python train.py --num_hidden_layers=13 --hidden_size=320 --n_experts=128 --experts_per_token=4 --d_expert=32 --d_shared_expert=64 --hidden_act="swiglu" --moe_layers=[2, 3, 4, 5, 6, 7, 8, 9, 10, 11, 12] --router_score="softmax" --normalize_top_k=true --routed_scale=1.0 --balance_loss=0.000321 --balance_bias=true --router_z_loss=0.0001 --shared_expert_gate=true --init_std_router=0.0138 --lr_router=0.000631 --vocab_size=16384 --norm="rmsnorm" --norm_eps=1e-06 --tie_word_embeddings=true --optimizer="muon_variant" --learning_rate=0.00296 --beta1=0.93 --batch_tokens=[16384, 32768, 49152] --max_seq_len=256 --train_tokens=254600000 --max_steps=8644 --dataset="wikipedia_en"
Below are experts of layer 2 (counted from 0) of a mixture-of-experts language model. Rows are named router (the router's row for the expert), gate (a neuron's input weights, with its number), up (a neuron's input weights, with its number), down (a neuron's output weights, with its number) and show model dimensions 160-319. Each number is 500 + 50 x the weight over its row's rms, rounded and kept within 0 to 999. Numbers have three digits each.
Before each expert's rows: a language model's description of what the expert responds to. This comes from a sample of Wikipedia text that the model never trained on.

# expert 58
It responds to: Section heading markers == and ===, single lowercase word-initial letters (t-entacles, s-ash, b-its), and spaces before numbers.
router:508484469522597494439501438537457564523521505468484471447480495513542497436455471557581488476459464504449466511517625505559589434426451518599551481480499463448462473540501551560436473456563483532445523462574454521578475448522492496531387527549550563422544464487539525637498476525439472462520600397505490599505541545517461552505436586454461497395439494458602470552503425501421503527504499603577495537515568418446552540435485455460383524579502531406539443502509419499471505596530501
gate0:582594528525446395513473500528491439473537512498561533509488566397526538498484486527524491480486444381489515514560562537491486478416454547463474514525521575539430529487558580593431464556500470405496418537453487565499489423538487482426480475498493478493466519474432401630549589478601550462412565464617563574622529594483467420493522498407507577464489441499458464516499557416527515434547443483511480470512487459490517471467548515510560499566552540474507432493534509450442475448478532
up0:564543492521375505446478435442609553519506451558535515594534529457505536484490485468503529483506473504528560497494536529414516532423492408550492502458447558558474442510486603583499536543501499585461446551457412529522505605430466399487521547546395464531470447374472501587413490592527478531560490379494513620527479622549480494449484458459474514424431509438427448485521487452494535508488479577454581483539487507525445523590445385509434521508505442382480500452558555530459498501561489
down0:424480469478455455456513473509583572421481527505471440446530479502536496572526503493451506570508464586534509467541528455413486486537443434410383421594589417445520493378468566601433517415468487570512488477400559487531418481526498494547508546568531466427527567472360420510644446466560568506603508500506547472480534543499446512601461537531445499515458519570383451535516441535402543538423479464533456523500486475557557506448581522549513459445579515457581546584467538535478534452423517
gate1:518551476568506562491468504476536407504386611500558505479404521527531518473477566489532428383552430508566516432510584547421535479486483489498561503538488563512464429489550528586471500554617473462526489471516487563376542497456554516542501481531406532435542402580398410485476487550511558481431513557590544559507504509434507447410505448496541495519554507414459491531405418473385501518515419498513439544529439559487542574508549509546512477519555458529513439447438521541575506461453497
up1:493428497496399473465589561533508500448479423511423432553533454521476466491537526481428572488561529485471490496500404561530458531532491455507497582517434436403526452509517451533499457499501541493485420540508631473529546405485437600441608502461472530521513449540488498629573459488548647494489505572498403559512556455613584550456398447545500501504498488530423508508559549498529559472431425431515487542433521487533508549474480468541517476555397461523454507463574517524534435550607442
down1:493527492526457537519586499514470513542585455635502488487455489535527492493464531504480543467474585451468532494546410528528499530516531412510516547481467526461455607515480522472527542530578479472433377522491566502585490514458448425571371544401476442501524508558502516464599480558504596474472523494578382484555588528515393528516491401560478433436582495454500462444520530490516489487497431488452379508520412528446516524558512519413474600568528540513539463480480500450381544580493521
gate2:508495421489540482516620413469562510493547400463437507497512533583482415531576485476463516483508555525480570553593563473474490496385515507585507558464481479556523518508434521543571502565449416572444522543545433519584559460525475486536417534481504444537529555507521514539474605557493516476465515450442595396518438493585514508460512451543540502469492552532597578556503504547450472504459499427501571489410506443362463501469462487512505555544577457470437505492489537544493542554407395
up2:455517595533465481462566483496497548493529490482457422542464504412413533522556537521417548532414508561492472515489515556431472478475537461495467521429584570598552458484587504566521459440524470390475491571494529462449602501451459556441472470475423361500554482466418474548607489444532551525495558499530556512563486476605593484534465509575514491550515518449497437493468469448540533511539417531477446455558519464554509549431463451462391550546519466457438460447551467488557554482562532
down2:477504474403494514458534528497526598490533504427535573528536596534531545491540508591459548499553640476484505495592452443508499494560494515491425540573477548526511415364599421511511485506368521557476562566513588432555513501374477583513398444558486453423523583479452517531536474500496562547564503465558593494459568503556534521633496373482523471428540489478516513529437455480527465469505576553502502451582473531532573420506432496602563522456526548526478504501546490533521532503487496
gate3:395523510433530514411497525447474546447491401467516395508469463522525547485522585533460309537487452499448484523525422514515460597548502550506478559479451489512528448464462535441425446562507539491526531508419489497526488560449599509420507488556448474412506554546564432510506502509488566537477508529523425414522492518532567465477485540588430467558500472580434451522550575535500447611444466534520477451448454599491470517531536602438544545476537404545496478503622440553546457481457535
up3:553580531495520573505380516541521579496427536474527507359500501478559461533463466482550490473515497507501571465464496424533401559477508480528508491522474490524452501546499518519518566501593462520416457492494542436463452555513492548515503475451537491502491471459498617524466517445507526382480447511476458538542485520516455502478563502651442463510568520454486491518537559493501565520548571482577551643497546443392504494505612481534567504491474526592446532576541477457516444504630467
down3:551518522531412563551410465555537456557524478566532494499510587501508507517496546511484486537525455495536431530537500433509479483552560549428582541534478519579556511503561379479468431490486517502522477490417521562506562462588510522462439421563565443522517429498415492476588523444470406384498528417589503442467420578524529511498544575503381431564481453404494442554409426463445539483427530493523544467507537419405411468469594448472565473626451583418519535458508491530540499573633553
gate4:455501509449534477496519484523510530502540558473566576486498504573594512520444500425494499515448530528545450502493535546410479565454474464576506503391453514545475527452397495569530396507510549584488495537479517597544407416497526570487519514547478520421464592352536592544545551524430456491460677483451475512533562465464503572400422522421504526601456419502508608501484503486477562498550487486576554510499528522499438507532485482501469516485497494403495465500498513500465579476468633
up4:552404481400552488529434507459478543558517562464454426406571440530411458475466611526525507509391527494483400442531460478531523385364528458428521482466526585542455461479478480527501454542555488439476532529469551532519515483394451574526499508545418550475584440466646479446505546501473481441412514543507513480513521596497498457509523522477494457494435546473469496537563504513489471417455516565523567518552522519532485595586486499438513481407443505538522513505468457518528466432526506
down4:450479492488457555472461481484543622454445524498461502475535542502415559522459581471447469539475495569360444543515536484405549390475547506475504339461549561469549570393507499416454493500568560452531495538435478458480482569525524513396564494622480477547511511449503517531481515515518549435507452468501513465562493420493456420539520510474468413519433526518455503482430553502463531546443519482543509449412505479539470529599416546563501589454410483508471471569494422480631497404546392
gate5:468458584475473383535446534515547428419486429486360623485460527422510471473515490510388464490608470544500426501539492515452500479511537560405543397462449448484510517490570567437459483570498404463574493504458495531537558442485584466494464462620529434436578526445490581482457595485480505474480493486541451445498426456534521399450533579547475438496496386474430481492448439476509487540509527562598502511489448464498528397577559468454460434595460441466487495547400426484480536561570511
up5:494531467489505591522456538554462470479574399472515464549563428418379561560526474506480430488515527580575526525531596413509553560472476547497474524515348482383523421508547494524450551480471474496540454534383487559467431506531463497553460533468556558500483382509574518448555466571469481483431516481482509487450525409398557464468429570489581509464485504509543574613530438453487515476525461604498500538553548597522417464451524470490521569483535504535552580572442444506485471542505447
down5:554523482555566571460433392555558502443545489548611449521599522566434524506432564547448427556504497593521542526439429470457406564506467557503484437551460530502533434558498590520522548473510475512432481487513486586536564516474469488518452546473514478573486447471525531494499466549546385475526565541475575537494596490561469550476483507451576480427516529529518578550512481525488479462531498430543509525576408567503487502473524506415509526525488621442516537494487487535494466444543428
gate6:435459447483525489510528433556444571586514609419523539513471496551530469557508503584476480449527496502593522505522543540483472420514538448381454459455574489470494497482541446521377439556520485543422453488500549483481482618439592536421419484541547555508499459581504489499487533579459443440508522481538501423552518512518463494493546482482537494519428456545507421504539477477469502427525565496528556559519500487508505540568506407507540501525578548435551507464461554466585511515496493
up6:528562329515512509510462572380382455590559525504439431514453427519420488523415455531556542521532537416537403536433515594474514476479555468483464517519431539482573485519510400521597496431576534515516518485471501602480447513497422447526455525496493519509452485337549404503471490565476482491517487489494417534530485462505575444498474499486447411460552429471477551478560486484569504415481588494596515442445547399421507412539499492425516425551417405519414510472539417448564470447510473
down6:552491571579504478491519462375542475469566449543462481466518474503499485518405547484514440575573464410438437473487578456490492552582549502471453450455586398646570494568573510496490421458495545533502417448484444470523469459478587465567462512502543495411558564508491493551495520398430549447487498525543521521525494482542516521421527532505552509454507440453546570517438440593418433536492507507460475496539380478523485438445527560482535502560554445435442494548469427549500496504571534
gate7:542507524475438473509447486515549563565557571453498506592468508542358579517515478447553491578482566570481493464538538479525513561505462523561460555598528451455446448420484435474514507475470495481441539506480458391477522465465491541517375499442577509498496550458518500505433562565431500547496494419486576594509531497541564503585425520505523525505480487574482526485446436561513509486461537574486472568446589455369461442508532543476452430561427467502531478479519516541569511535544428
up7:553607477489544493469591544585463489515500530461522577490518597498509496514533469501579428542466551541416532528535454469567460506561489476490475401496461548516477426334454518491545547457507517461500536482589430500489508493524460519480533461556452475434514577523498409376532468479443573559452571423577495525514458486562556546562429528507497564496498461486469539527482448414486454470537564485403555519475530467613482482510583578512432459435588488477518463538510460525525477497542509
down7:513461565507504480508509464477567461579547491507459537543458548467494543485551592547546522561498495458514469365480542483484535489540551534593552438480518615427464543462459485513649512512433465454554520485512546486414472521455443497520440422492547450463463522535459566448462532545429582526486532472449483556492461389484599534533511464486505480513434530466505600601587512491469402500521485459409518493544548491569490458481596530479495473532526425452522509550420479566534474509603524
gate8:458493502452552455511524438459556454548517416470534496457404481525506477419537476543524581573494476529470571446505528525540490525448528481513514491523513644526455442490594491501483541584570387545516523464545557442547463512539465579501447433491537540572574485554603482476485534444525434498602475514519486503488543504463451419479518419460460564463482538546485402516618489514618581439480536528586548563513525538511574550553494421508415546537580597466540548532533479468596430531421510
up8:446567534548483502470563368417507525494441421500433463458479516463485499516504490494436572552517479543542483393538544449530484572425383505519480440590403497525465533537494524597606529483599463590458510529505530461593455505518486506473423466502488574611488522510471497497491570491535506584387541518571529508533593522605456527420470403489468541425496405498430547587470464390556461551527570540517489560522514486500499545506478593498445430567545531474526536375482525479545517503510420
down8:511538489526546498484504509444563486431555453446460516503438533489475433471504497431475487509534408497551489393503511487540449519525492521527414508465396532545439498521522529577481453540505432612465574449466438413440544389544549429554459519527469540500486426348608505513546484470496493449616446505592479473550554506483377459575537484454476528549478542474520453509594454530524505531556534538538503541440568589493539375474458502468500474453473483455605494471444482537530442566463469
gate9:443480477390582542475495407517452508475501482489548426584517515485456514456446419537530397472497493440467514463478480470555486520496442579524480435459467515405520504489487475484482463470430541526510494571439565397477554441589464541459528508503614563501543465598494517412483347428502485585485558536466456545503497534432536501551515565455451469507436457519546547554535508521488528532498536581579510590475487585458547500462493458504515513447502395497389446525591536458468454525410586
up9:583508535472440567506533472449582530582515503463490451531549452429536423538485535477528537468529586426507465487498419401506501494468514533482559401426529484415343521522446578572508529479397443447441449454517534450503574455477535456518512591552535420474530501510558503583562481503551495468455546503445539557505508444525508597551500480410572516515490545541442488560439527407490486492539528498569548493436508406505498488565422527523392450539539565505484419570480479407385499526454498
down9:574530506566441443487552538525430544487550468508554486507434527469497455507400559487607511588450498491552410439542490483500562530529469567494504494372530571440486447461507551468500524513550493519495513495466522514557533537465452524401465471567512456471510489463469496530481479571533457431514535557510480521469582480523492576456498573507419461491469525526539441474517542461487534484491464560537493562472426552441491490501426511449520500461628629573488532428498461471544412505616489
gate10:564476441495486555437547522497500478529444545545472525550454385483485551553465512572391442451431508579558507527471518485499382490434460470348499577531522452470518519558560461447534543461573528500545457398440519439521483562404470531558462547482538492507477579467449527481401474473538488489549489550615551513563458487571538625487534586411465613419524469515511535561432521493555481502574440445547517449452467525490534502476529505453496529508514477531521466528451559473389531516560397
up10:489508445569433522353528462440466360472561436504596519451426544491492518508553549542495448507503519415438515438642462455440514490469461460535517506514476605458539535504583417462462432555415518553512407431516517514540486527524538560461520549491442630638486505500470504572520495519453451540441421514561431523510512484486428513502459478426515496489443458459499575504476583565539455561428423463516421452488428397567511473548456516434513451441506546495472395523534509396502523516447580
down10:525383506479559482504526446469589503546510451555595523494388542512413477505490505490558596491472520518541444573539511393490528440457480526525518598498497465558525413463567511524444524472444528411532482489501525395458500542494556500468516508585527426494532471452495480479535540505588385510492440574457481556430496495507437490415600395543584541479504493387422471511525458568704409450499477493496512508555519455483460553556461481499483508529463528539501518512380563515449497512505505
gate11:380461420460542469418489473518473472489471442507480431490453554522406511408575592464459476452526494473519618533482512415507491587537413511562511491513410552539529460486468542467525408515589574521398527518505579552479603536557509430516527569514483548524565491477384511532554483361460546461482554594498429490538489448524540547516466524612551465548619516527495486506424508435495552526453501597493560530450480526418529598453505540531528489475561503587528473484469445528536572455407537
up11:478513473637419593522509510499512456485472536444485496472551580539551446610482555534505515490493572529528447520544504559554508529514391459482586588458600413590601524460530476470513535530476456559440544445526543595435511563511494578506452482511492463476513501456539508484525524502593409482535548559518466479522452562547426423475522593524493506512515458515511502535398484586450583450487460549468488528547540415413526509458508530571516434493499579547497581516512533514503588467508569
down11:532572433495567514561531554394522518544525534478598524565501461516566404484603465571486509521569537517434534554498398506549543516440456533444542469499512427443568472501581499498421442408573434535528476471479569476549542508578470506434499374497446527540545480478550494496521467412528474401559503443501555411540464472519468452493526601649512453519545518488451476513536550533519463565473479435463564578447530431534452440461526407538579501487545415476488567571516539527494456488529562
gate12:515474565500506508435554559537465588472477599532427543457509529546459435600502473406558523518556531533490451564541491458474474463465525565557503532518438532530439490543456470500462465464545546434630507451508464481377481481460498568545488506436519499430464513515435417570418500501492475480520528346499514480471500440516562535596617404613605511488535516558571399458510468494478463476520497473563386473588554578443538443515521405487561487499517432564539533462539469574550434513591477
up12:547560548497556455448434520503485554531524559539488453459397506586423475554527599534538402505496567571518487491562663549550457509516484512525552654482465461459469465495427615521418456530516596470468546465494482519522458446481460511580428423527413385502564529463502434439527451475445527545491449490507503518493497488483504516445499497585522497507492450511436485479511538442503571627506401585561541620612506532615513530478559504472544496389524504461516477408496574516494520537474568
down12:456427545472508566454446535472474551508477476440525550533538570472535506545494499503456585534555528554498468587400433563559505388458528500491495428528478534522486539535569515473456472454478488466509465530560470450520525534449505556524621574465428556483596502543471512458559481491506525507553462539557542513454464539395517549512604545492429524597431496415456504484529550477467511537530457469513545493590407512412459480420451502473553440476452490561450540586443450473494419506554472
gate13:418404572516450431533420538488553555443476523528447492461511516489510495576471463554432372502565519463448462455511546556466442502543441426468412477489544484498575473399465567508507439484525507483445474497481591545469471456474513495504440470468446667565520409574525479426502467595522511522479577523501436524493423479526495515494415487530502470524580463440579517552534517573515461473454487406509536438554518427489460412464473522464509562491334522454504410510558532435582562540518548
up13:513470498527480467410531457560635502381500528613424396559608451520444526452505549532553539538456457516476523478497558460485543452509481451464489394505537453489532447454448539501521412547505500450486486553538522511535442485488541411488449468492481575469418461534581363518561450532524437551504514519534516595457506488464507522518505454556517489573460403540567557516518536488532455534443513571504533546554522532562494448502512545501449570522525509478580490491537485523503519542512508
down13:571411533606474580495528573492529453612590515455575476417544449472457516511489454613496464520509503455459464519473465431497504525547444554478524505541505604412478562516455555554519501585561528486452462512531519471554535495415538425477524512597481555509518484527572424492477478616482499358499618492509483594529435368408493537504426488563494484423568445490516525588413493525460528495482480445544539494535573487523481534515549472513574549497367486435525442553484483496429541530566577
gate14:493477504504511534543467529492525451452507449470499504523550479488439508463493475566539501460554446509478486406515450532528501518383562531549621528477502475550558550527498463379565444511472590518532487509520581461513583526500546616508547515500466545506459535491415540436455544559535550482540510471512517551537471499494596572479431383545592467419545506564556534493609496549525388559446427437455517535575519521568495477545526420547425536475451560446484403536514445436522596507480540
up14:507436577489571540619497539573448625527503521536518458485426460508497494496491624466458565571521473494451493489514462461463459461447555461510508581504474511462538386430560573427490580401453506377442405512519509457459538589477452556497499490470469432522510533552504531587462455500509426481470500524510388570442494503558520579510569434606436476440344475474537481466427472451487527517470499469544467502519414437509427465441487500438529464496490464544476509532450442534499542617533521
down14:568450525530566425539605471497473549455462506440513545609482457543493479466419558453497572492522477484537525470537435439583549484496455505490453445527577522493460533359462499475462538359443535470545473518573554497488488525549415620474478490403445467466519463488563570477438549422527464516479552509421446525511529487478546369525501488499439489500496512485507526492550463510501489467440420508498420529514461554571503512507555551502552460519475502486606473479485520494491510548540549
gate15:499571433424525556494551480498544502492477482408460485492477609545507511450530516509456530528614587472447527567498518488508529426592442481529519438471595513511554514567543504396489487513514533451398527527477457426531583516458468450529447411465485523462499420476414450469568530488514452493455452457584515485547474534504496491479510536468466473570537508527544435522529447577439596495429517411418599471491526430520475549524508453559357398471453505453404452415484538485451501556460455
up15:483474517445459497447553492487475582451495454515462620550483491445505480533404580506551523500482527578566560531408453537503452485544386510509525364511420568555389533522509508515473513540566585498474461581498512492461481404464518493512546538545578555557548461496555539476538549474482625509489517480512620474488552454497444553537538459477479453532464535518431539526465465471516418518584531522443590519528518566511456480503445585544517571533517473526447486428613531523516443546553470
down15:523489650405460502548413531512501454562545493461514512592485397553523522488485456468496464484448616478551504556524463512537396327450534562490507487465501514511467510531485569512468478388406403483442511551502610424462479522484359395452478537562427422535501390538562429545553458546499487529514517538460475496518470525426506528534483466506541499543563540481448442461531414463544469437475565498476439498522436494489405450506608459489516536534530477506455512512406501509479488533515500
gate16:528404413456420510518532531529528469487465569510530472531499472552531436488504527461531558457439374540520498499515590483568454476440557558441453545462619455433585564396577421490619513443511569585596428412428393567434572549547439503598464525522513503549430484509512566446437501486415467498535534513449527473481501498460564569450486559461522499530444529455654531480484562582498473489467467491503442528478535494477400542480535500522481527501511408474476460572498492515459590518502510
up16:495542468513517520502550499558465451548491480576526534471589485610548517510424465429498567443549494550456497445521537472607474534483478491387510495568502532460400514534508450516497476494467489486497544492437501509479492571476484501451521518477332503428515612421455458567542445494448516508523550369533553491517522387460572521500439565446549467549569581449528471467549454551572557396456455514517442443516649468522546477539502482474486467495581487576544532483500464540510433422491551
down16:489549505562514487574551408521454466573582468574540495461531457389476543502486469504486435495447548537501528475505499576437417413493444582487505566451515523564523460379434419492468507478425575539517470440474495504471506442567495537460531514497472555462513513450479483526430546433540489447461557457526431491504577435564487449461580613517447494519486545436480443453480481583520435538596439405516522527455520554522498532547471570487523537545486481539501427470503446520604564559621500
gate17:506556533498484519516497482494520480452571579554547482481480499646558538519542499556436424426501448562473513531535548478551470488607468501505495523450537465530504540486431463452410487481543568518486384407519469483460477506426448506522522548485543548543535564563516523433512520469585484574542457535485461597450422534471534611526571414525489486464559463448578489534562535555494609554584486521466491490542514515458451533432538591580456615527450463549534542490455460500455498469479492
up17:521477456563495470503495624491511452573436501470546524415464508480532499501555565535490515518455463440498462481438462545445539489512490420539536495462435497498510491415571600558439495486480598543569522486411489607468583525490562527498502508546510504608469593468519453503551469487536521560469462508557490573446534512475445390522415533457481556524423540587556548520571381501442433392538495504506486434444535523492488486548577565399471479374522522446395515534579509482480496518404502
down17:573454372492447517559501546571494524519491501546544488459535496563531464389571458563475477521480541425560462580496525428445493528436491521454477443537599579427433410478426495508535544461534548504587577497512581564453523443461462461538573485534511424454453524537490589489493519480498483548486479477522583477495397493463496550460401539467469423504449578573351511518580499503509549458584509543534509516497480432633521463529556491436465488520557564506480556405568464424496526474484379
gate18:478496482588562531438480489455524569490468511495550393491550394594493421514406540567483494534442345465441556439450489484560473541529571471486459457537536559517455529539499503488429476485493594495535524530424562525522550429476480429557528499548490547473558474520466526519489543519435477474493567477519567554581589470503550488501467609517537443452528458492540524531510503459487423507512472496562527463512478471454469438487496549438445506528550588498417567448456472524478500527537486
up18:505581508574482515536526542551479443495462530486517517541552507464458586458559503468478589478508425473507399465497523547487479604500448512469545575469511476512549417424545546530447500473543467403556489508532500532475554379501405521609414494462508616525506501607511457488462460454537484513514489555516459503509564440530514467482495457515498529577568437532564557483491427485388562509467577526514486442460438430508530558378473547463516418453486426455515494530448496544399499511503517
down18:441587422429580530477419557494466559527562548441624451478559568558591500441551451455476540476517485469572523461488510521517498502517559489481456464473496472520469468545536565543456505499544552483491475528490447436422543459491533562531457484567472503477421535468417400482534513597429566511438506452488582535507651412551429498437451504557512461482481509501404510535512540502451547484458392504604456358469477495493467484488534488401401502498498527534571615568535508519510456540482590
gate19:517514534525335432501430569572602504447485449540537460455456508528448563528521446527496543467487451487511441446583588473450523556469525483545468476502537489428492611479482458506469507478446382485580534468545393506534517440460515505481571437576420528483484381466590519472439536531518460400386514508507516487529522456565459600473470482525561493457576514493516505501605520595485407487522482493523466561493477518479540404497479479559512539626483481456537545394428583488498481434510566
up19:523486427496499517542536504455498485424398512434612508509468528559521422492504552496617561479545481577522510509357442587627494400543496412566562573476497527512454543492573438544557497444425513553422485479530512564485514602542540500498368536495474559450552494482516629470543485406552518469551548573587486495511485440533475513440508527438569478516401520545515541549403446579459560571497422537577585494439575411370486571437473498449534456508560614470449543523521491490541517469481486
down19:527496512511632549573517526455483553538492428592564456501516503397461391487391578587498629534473521597546486537417469454513443524429538502494496503483582544546456483503555492523551481430431421623431517498470508543502504524576442455450543431516405504426540499530478392486566479489485550401548506518541546447447573503538541426417498497471472551490547496530443480523546550481593527492420498385516521470587541535553553567588441506475557413412524455440504491529428481491536586530499469
gate20:553480514482450443467559403511539621573505347397546432557501569562488486523532485394427465496500550545501473513543487402552553335431469451522505505481422558497468531440531549463424498522475459528553525572505493543539498479581469582458528518582488545541664504463656459454554512539466443452458507507426504540477418499443583585498398488502564475453456481501499587529502573503438460563503565505546478455454601433506413538558432489423468505490506501522532479528494534438492453455510444
up20:498512520476514425566457470497495515592529439497491475514548520550579511580480511548591513557538463518450572492545469536505502418405421421412456486559448557462558525466495534493507463597559571479531552486416494464572525573484510512498515441553552518512560445521446554454519490584509502489527415440437525555516436466514468486500500598434452478452449510460563497516494476570550533533431455448496531494505576478365548607527483483495516529508558525572421530506515493502449513428540573
down20:563492445434460484462576429535533532512563492428558499483529485473479533479478438568507527538518446463417562508483467577533497450455484453475463467464416470523430479522573532427477418507438502538413449499540494492574432529504493480425454581597567517468676442516511465494591497414468524482450429414462501523395535543536488474577569479459490537582480495507449495473525551445506607523476481577557521529559548451370512465462498399390548587577519549583482580478439419487486542428508481
gate21:475518531470542579507493428494547507573477479395488491448491541484484388480496485586444541562550381412437460503422431509542594550474519464527384565422419463430537480504439492501553488520433509567484540550543526507631564521482522529478538461506517520589516566505461569426544541515545485409558455498368525494552523539523568498543491513555428471442489477454535460534484462477508510428455488391477456621478608529439496536406533481464518396506518554504537520595501523418506423467443500
up21:435635487536539489462419572412435596480513520445511451527462484521473436525513471348451534439476532502481448503545517495572453572499457477488446530480500463582445520530585500573511449497569465461408478570624461441481446515460545470577499447414554521584585509433502529454505579542484435494542432540523523481577575517434484488459536505507532499565473447416545441505546516538517483471527625459459422492504562562533483515464522521523556459508471521469491468521404594503511497563411510
down21:512483393495490551543483527513447500496439516499472558537463606565525486546563456512465496435484478470497471519495512498552493594515377472569456517414532512579440554447507423477513552550475431534564483494465343425470465588469522499469519613559485453521483379472495356456485459426552419408537442474468551529480503456496547573451508509614483482581422572572544511525546478575485395481439495554442522411541361524587547493499522478467452497459497436568548531471530554472504483486480471
gate22:480492555583386497407484459523512500469541480491548460516550534607471500539507443529483495487451440544541502623472497465540525496515511415486472522518543462488482423514597473442497487555499519553533552428545429476477407486536557562477511518505572591507524555486492583543600517518465489593600481546569517569510540579569478545555435512441562419496599529475468542501517509589545533393498498533471493433532591501391489404467471448483442548556502509540550468440649476509525570474619483
up22:490545471510500546515522468576488471515485438525486430558487453464518545606486498445523455414404410549559507552466553549450561460522478471511543487470534542491563446481484425513502479506484500519562438484459530411478516489533514542548477481402427550429471532440537419503472540487515455552400402400506531487387435591485513422519540498567466473527450508474602472465526486397441435444509520547577546601433557540517518522504456508514475486478510491480535601528452438623505515441453518
down22:437539455531473392528496510496469514447480469552481423618487480577486458534460477378459461439529427436573442587480476516449513441477507521464558482494514514478508512487447470527443506471447562450489498459481592536484524610546474561453473466475407509582446465476407502463479546537484533513525465459513474501456385540457480521494487439511451541424425358483533419453449472431498375474499484466510497445466472497515404537495528390618506545514557555507598516476502488457359506453480534
gate23:535594489572485469490509426547558558440446449469493509587519558485435426599468498584509453535531495514417423496433508563589499482459492541463513504458488490490489486591513516479560541556501393549578519417559423450515610493483503576453395588559524655485465605503557453500563372518498492491430464487542606410530457503570478567501481501465587530517465528521547408495565523490464479508580449550487536486402410398498576461512496523460469511561542449389566467511478493457589439476618472
up23:584398463528512507567466574485499571494526486601457477503546452493463407502472402479544423471502551488442547601588437421473530532569553493572553465551522514419454455489410590473510468435520416601526566501492526508506505493531566534498517459587457477523446544573429468436563549533449391442505396426512535438501548442498476551547391523554460490512527475507607508470489463538402468487468483423522522417531554445588500515506533478466473387463537471443477495478401438560516455529487498
down23:525444508508521430412536541511465495510503533553509528473528510448528519534507550554507434449425364387411449605510498597546488472515454565526532529454557557481533372508520522564508570559482539474447437531584514474506510551544471480428496521534587431439391498510452519447385436459514477467546403443633534556488548494496566568467577493554454552443577456516496584537525523542543509500447492595522546516501554541445586495537469451456542560482489587588545581477411434493449470504533447
gate24:538420481463419506575535457552452479522468471449553378483505486510551528508530459531518539484531488538483523510512497586391549535489435588475479480530404483541486564496506465494429478460473529530541511535484454602510482544516428540536511488508542392503466463473490450552546432494578571499496488531502461506500511430473507381384562558601564430579476563553493499500514409464436523420483509511408498487473470537492584468531514556454454584535487499508543390514538537444490470531590474
up24:510447495519473487485575510456612532457533517614430454462484538500456487641583415505497530432454507528520458490466413479555407564534515490482396543546477550479485451470527492518492449408526446518523527491501430526448591547489478428458565429459478568458582532453476559480487478479494485531420500535446452498408502580514548501531573545482515564448513620461508431504564606526498572569515519523521521415491502482528523491551546492625457542522455411439476538571602581547503499544472533
down24:493485421569486477492549442450450514472609550380528507555513482465523536513516488536546588531511441508493518539471458460525500543563545424479544511526433547446451461461420575489518527514508573543550591477476507519449596504564484467511455488486471559516444469520496550547455426511545547556420492482495403506465503524544421562545551540431447500595527536421491445524547556424567501549499530510488550526490490522505515572476529394467412479408515514432437464575522485503538433511541546
gate25:436599429521480547527571576524539523536489473394517580525592423537519538547484466569509579449585525578547478461460544611531486520539490497533519532473514384480503464524520423491446505489437513466405487524444505580565471497450482587539468532510529547488511562420541514530438523489480454475470561454575543520477415540604495424486483524436369565528566448521475503392490508579451571429485464486332518503512503485488554487478500458470547513528430499522450504624571453426397549505468468
up25:455520461542526546521538454474480467520558549389566553482515561469518452523429530434464516459493510583542402524523540455394557533444482463496429535423492531496486426569471591521441495546519503494539477457507456520487486383508507457516489474455472566459428444491503461529523459476448491375539518592481500417514344465472512400480530472431495475455485527494415481488498528587512508516495540435560479471537438542577543574520545531480461520624516469512451559611492416489452532563484452
down25:516505549514595462455526437425593477430521532400538473384537459543499434474455585431414531448586523449533441517509618517543479466480549516451515489481557479486470494559428482520509412472523564492458533534517590548645441508387508478570510515463416468537480492490455503445519491517566589450545604439486402500424430455589489450503485423539472478517512540559489462532493565541474536477483527492488474545531492522435529596489532519461517474506492549439499587589519457458489456547465441
gate26:440458523503496519518600451533466454544561477433473490379572531545477624482485526521531446468448529439527457548464526488556486569448465585486517501478471574563526475498488414558495462505448585331519532522486577465471523463560469610528418468420548491466422499374499590557500453465488511527486398519376433468395467463497628491523477509449522473624510506412555524537512468494511562463570492596569498604569460433560499456418480537474443506630525494435545412507494507515588462623567559
up26:452567593475492522486532526531557538551481526534496529538542580533463502496443433499509489496541489577545513481600509508544469487483449529465501435459440397642450480507513464453505431560435448543446465383482407484486637468473523503519530551539367501441475532543595520519554502497529523575448553454512607424422498488495538494506501457451492559505502486488555442598427464481561524408458500466639472554472528491498499412475609435490481495473513550468470527558559505503471579593545538
down26:499460602459549420449457516506509487519518527589577474621495505522581462502478417473570480524489589450503589405504376547430432529502600482512486500536492489514523454489473566460579583605494516487486524512527420547493509555533494443434460510429499466458505513489451524453537476419493589463404487521561543534562500436475492590453572568533519487477494449519449517471554550511509514413419407544582456451457527536575462398530552545523493552549470462470504483492531507482568548490511499
gate27:650524525515454533488549448514522453502507494503534412478530517603495474537432447461537539480544618437533493541442511532440548496515463474492509382463452510458566480481595581572493439567440521403508540462529486478471460457579476484544436515535454513481472511472500474457402494551465459516490610477534483528419520483499521475558442482511501584564498557444469580607509371550460488543494558448460541487501525484498514504423458535480498454570568595488505444460501563517429390443571441
up27:551496450620470554491463565500507452489484525537535521421518457543542492481648522518581561538467465471383531450483511592519487491517450371472443493568560599519461478512519430551535491522560490451539606528580457546446464520439487536469516470510455525539522418538494466410496481483451532546527451568542470500551435503483564431494635473528527426539556490482538508351530467549448582501482507420417532462546549529493596512466531461526527480450508476500393505449477497498548501336416446
down27:418478582366410557486438514507475555464471602453482470510544508463530488507600513485521518568559555448470504452515469511527555544468508530593496611542503478575433598451432488470572570475485506376428430443450662496519526493464582533471534506398502491624517427579438426458472536530392520451456458500462452558596401528435464536416546428426625447467430495559444457514501531548503542514490421473524565520517388551565505560477532509480618520576400450486508491497519484423580519384515447